{"n_experts": 64, "experts_per_token": 8, "normalize_top_k": false, "num_attention_heads": 2, "norm_eps": 1e-06}
Below are experts of layer 6 (counted from 0) of a mixture-of-experts language model. Rows are named router (the router's row for the expert), up (a neuron's input weights, with its number) and show model dimensions 0-127. Each number is 200 + 20 x the weight over its row's rms, rounded and kept within 0 to 999.
After each expert's rows: a language model's description of what the expert responds to. This comes from a sample of Wikipedia text that the model never trained on.

# expert 30
router,216,242,204,181,211,191,175,203,214,218,161,189,191,181,220,227,175,188,203,189,193,191,215,214,214,224,203,208,167,222,213,194,182,227,228,218,222,169,148,213,205,190,210,147,214,183,179,225,204,216,197,215,196,178,207,185,177,210,199,204,211,210,182,189,195,214,196,201,194,215,201,201,210,217,203,227,190,224,191,197,206,190,191,203,184,172,219,204,191,206,174,196,150,178,204,200,202,196,220,181,200,188,208,203,203,187,187,180,216,170,238,195,269,256,175,215,205,203,238,187,196,190,170,171,237,201,215,178
up0,199,196,186,198,189,182,171,209,153,171,234,202,208,197,146,206,196,194,184,172,207,199,213,181,230,213,198,180,202,173,250,192,191,210,262,164,232,199,186,186,192,197,155,197,232,212,194,235,208,187,193,187,203,221,202,210,178,202,220,219,212,214,209,218,213,194,174,185,191,181,229,200,200,203,212,209,230,173,191,191,205,157,155,200,191,215,203,181,202,170,234,220,211,232,200,183,201,208,197,213,220,195,186,218,201,204,203,219,235,169,199,223,206,216,169,229,198,216,217,228,219,210,203,185,192,201,211,188
Description: Leading pipe opening a table row before a number, as in results tables, plus pieces ar, il, Mar, like impartially, Tydfil.

# expert 24
router,225,211,233,225,190,198,201,189,174,183,179,211,204,190,189,155,208,197,222,223,167,228,146,190,222,220,215,188,194,185,221,195,188,216,171,176,203,174,196,178,186,218,176,194,228,165,208,196,181,202,185,186,228,213,192,205,198,208,216,173,188,200,186,186,179,199,187,242,214,200,202,186,211,195,216,213,204,226,191,187,235,212,238,169,200,222,213,212,198,185,250,186,168,192,200,207,199,218,199,160,167,214,208,218,186,215,185,197,243,174,236,223,202,220,201,195,205,206,225,168,211,205,235,225,204,192,204,235
up0,199,205,192,160,200,210,173,244,208,199,215,221,187,221,210,180,173,208,178,184,228,185,228,167,155,237,181,193,205,198,182,196,183,193,187,214,200,183,210,210,158,203,195,172,202,210,207,176,196,229,192,187,197,197,232,154,215,219,233,213,197,189,222,193,195,205,166,188,232,191,200,190,215,207,165,211,201,184,183,184,188,183,198,220,205,176,202,226,212,187,200,165,244,211,194,173,207,191,240,198,203,212,201,205,175,208,194,210,189,224,205,205,214,211,234,163,166,210,234,249,220,176,226,205,227,217,200,204
Description: Line breaks after section headings and table rows, heading markers ==, and commas, periods, was, is in plain prose.

# expert 50
router,222,234,200,189,216,230,191,184,178,200,181,165,174,197,177,178,214,196,206,175,215,217,203,190,180,226,171,222,194,223,212,246,197,226,205,224,177,196,189,238,202,165,200,210,185,212,221,206,187,220,202,184,202,191,217,214,193,218,222,203,215,209,174,207,233,172,220,220,203,188,231,226,193,205,176,216,173,202,185,205,196,186,166,194,222,182,221,161,233,157,180,195,178,189,229,186,212,203,195,203,186,205,173,219,214,251,176,207,189,202,168,231,190,186,214,230,246,188,218,183,208,206,192,186,208,231,195,186
up0,195,170,214,209,180,207,171,194,208,218,220,207,212,191,188,172,194,216,202,166,182,226,191,224,198,187,205,172,195,185,201,226,211,195,181,165,206,220,222,201,224,185,188,212,221,212,211,199,201,188,192,166,207,217,209,232,243,203,170,234,218,190,181,145,236,199,198,182,187,209,216,210,168,225,225,210,197,168,218,218,227,207,176,179,169,225,181,187,209,187,228,189,194,200,156,178,153,173,202,199,214,199,177,187,199,209,182,182,208,217,189,209,232,215,158,215,222,196,202,249,226,190,218,199,198,194,217,184
Description: Middle pieces like ra, ru, ir, ro, udi inside words and names (Bunc-ra-na, Feb-ru-ary, sc-ru-b), plus apostrophes, periods and line breaks.

# expert 18
router,237,205,189,208,212,196,220,243,195,160,221,157,187,197,201,175,174,208,192,165,173,199,225,216,187,210,153,173,222,168,222,207,230,232,185,179,212,191,209,213,217,183,202,205,202,231,199,209,238,195,229,215,202,174,184,200,210,219,231,203,205,201,192,200,170,221,207,188,208,176,181,179,164,172,203,182,204,220,214,209,188,199,214,209,215,200,204,228,210,191,214,214,174,217,219,185,223,196,224,179,228,171,187,220,211,157,237,185,198,182,202,183,208,214,192,172,222,223,191,197,220,201,215,183,200,248,182,220
up0,209,218,215,178,205,214,218,194,164,194,215,199,193,232,224,189,198,158,222,218,227,173,222,206,169,210,197,219,196,172,239,184,177,193,211,221,184,201,142,202,217,194,230,186,209,192,198,200,181,189,203,166,182,194,198,257,190,221,190,186,194,198,219,233,209,168,218,217,203,206,210,187,198,182,210,215,186,172,212,262,208,203,154,182,213,227,205,208,196,196,212,204,189,159,226,175,217,164,188,207,160,207,189,202,231,182,189,199,194,228,222,216,187,192,222,205,209,198,199,188,217,215,185,174,210,188,206,188
Description: A bare space before numbers or words, as in more than 70%, and mid-word stem pieces such as southeastern, vinyl, establishment.

# expert 32
router,237,201,166,195,220,173,179,228,188,203,202,208,199,224,205,197,247,184,202,180,194,196,238,169,228,188,212,191,202,188,198,186,173,202,195,180,175,189,204,188,185,195,225,222,207,224,196,192,172,237,204,207,200,181,178,199,200,212,191,152,246,221,180,185,190,182,180,208,163,165,205,170,170,227,218,222,244,204,192,208,204,258,207,202,218,238,212,214,196,203,207,225,195,186,217,206,206,183,199,183,188,206,215,198,219,177,204,206,209,217,201,177,193,233,213,176,230,177,200,216,203,176,178,169,209,224,170,196
up0,189,186,169,226,187,169,185,176,196,182,208,215,186,204,184,187,187,235,233,200,209,199,189,215,210,199,187,214,169,222,230,179,225,184,182,216,163,190,205,185,180,204,205,220,207,167,169,245,174,196,179,193,206,225,194,201,209,193,191,224,233,227,203,192,198,207,203,234,197,218,217,204,214,231,226,173,161,161,177,200,203,189,216,185,228,187,223,202,179,198,209,163,211,215,172,219,226,199,229,224,199,184,200,206,208,175,184,215,209,206,233,196,226,191,188,192,193,181,204,202,181,238,190,168,144,234,201,206
Description: Second pieces of proper names after a capital start (Ca-st-leford, A-ud-rey, U-gan-da), plus participles like found, known, established and nationality adjectives.

# expert 52
router,220,188,217,228,201,212,174,206,200,157,203,229,177,208,183,188,222,196,213,196,166,235,155,193,222,211,235,192,218,175,213,188,241,213,167,209,177,212,217,220,162,193,184,210,175,180,192,221,196,215,199,193,193,226,222,220,158,217,185,173,174,168,193,210,204,173,208,208,203,183,213,212,155,183,211,184,186,196,225,213,184,184,231,230,202,177,209,204,193,206,250,182,180,214,226,189,213,180,188,205,204,174,182,189,189,217,204,235,236,184,236,191,186,204,209,195,194,196,234,195,218,186,216,200,203,172,204,189
up16,214,218,198,187,209,174,189,178,197,210,218,201,205,159,194,233,218,175,205,244,231,184,207,201,205,220,185,185,224,201,217,202,201,204,214,215,192,208,214,164,169,240,230,174,219,214,199,178,223,164,165,215,188,209,186,163,195,212,249,221,210,199,188,197,176,190,198,159,205,182,215,198,206,208,208,204,211,219,203,188,213,158,195,219,227,216,163,184,233,162,205,179,178,183,200,200,213,206,204,212,198,204,208,208,220,191,171,185,191,189,201,216,182,159,212,200,218,169,188,222,175,239,198,170,211,233,166,199
Description: Opening parentheses, quotes, slashes, dashes and semicolons before abbreviations or dates, e.g. (NFL), plus to in custody and customer.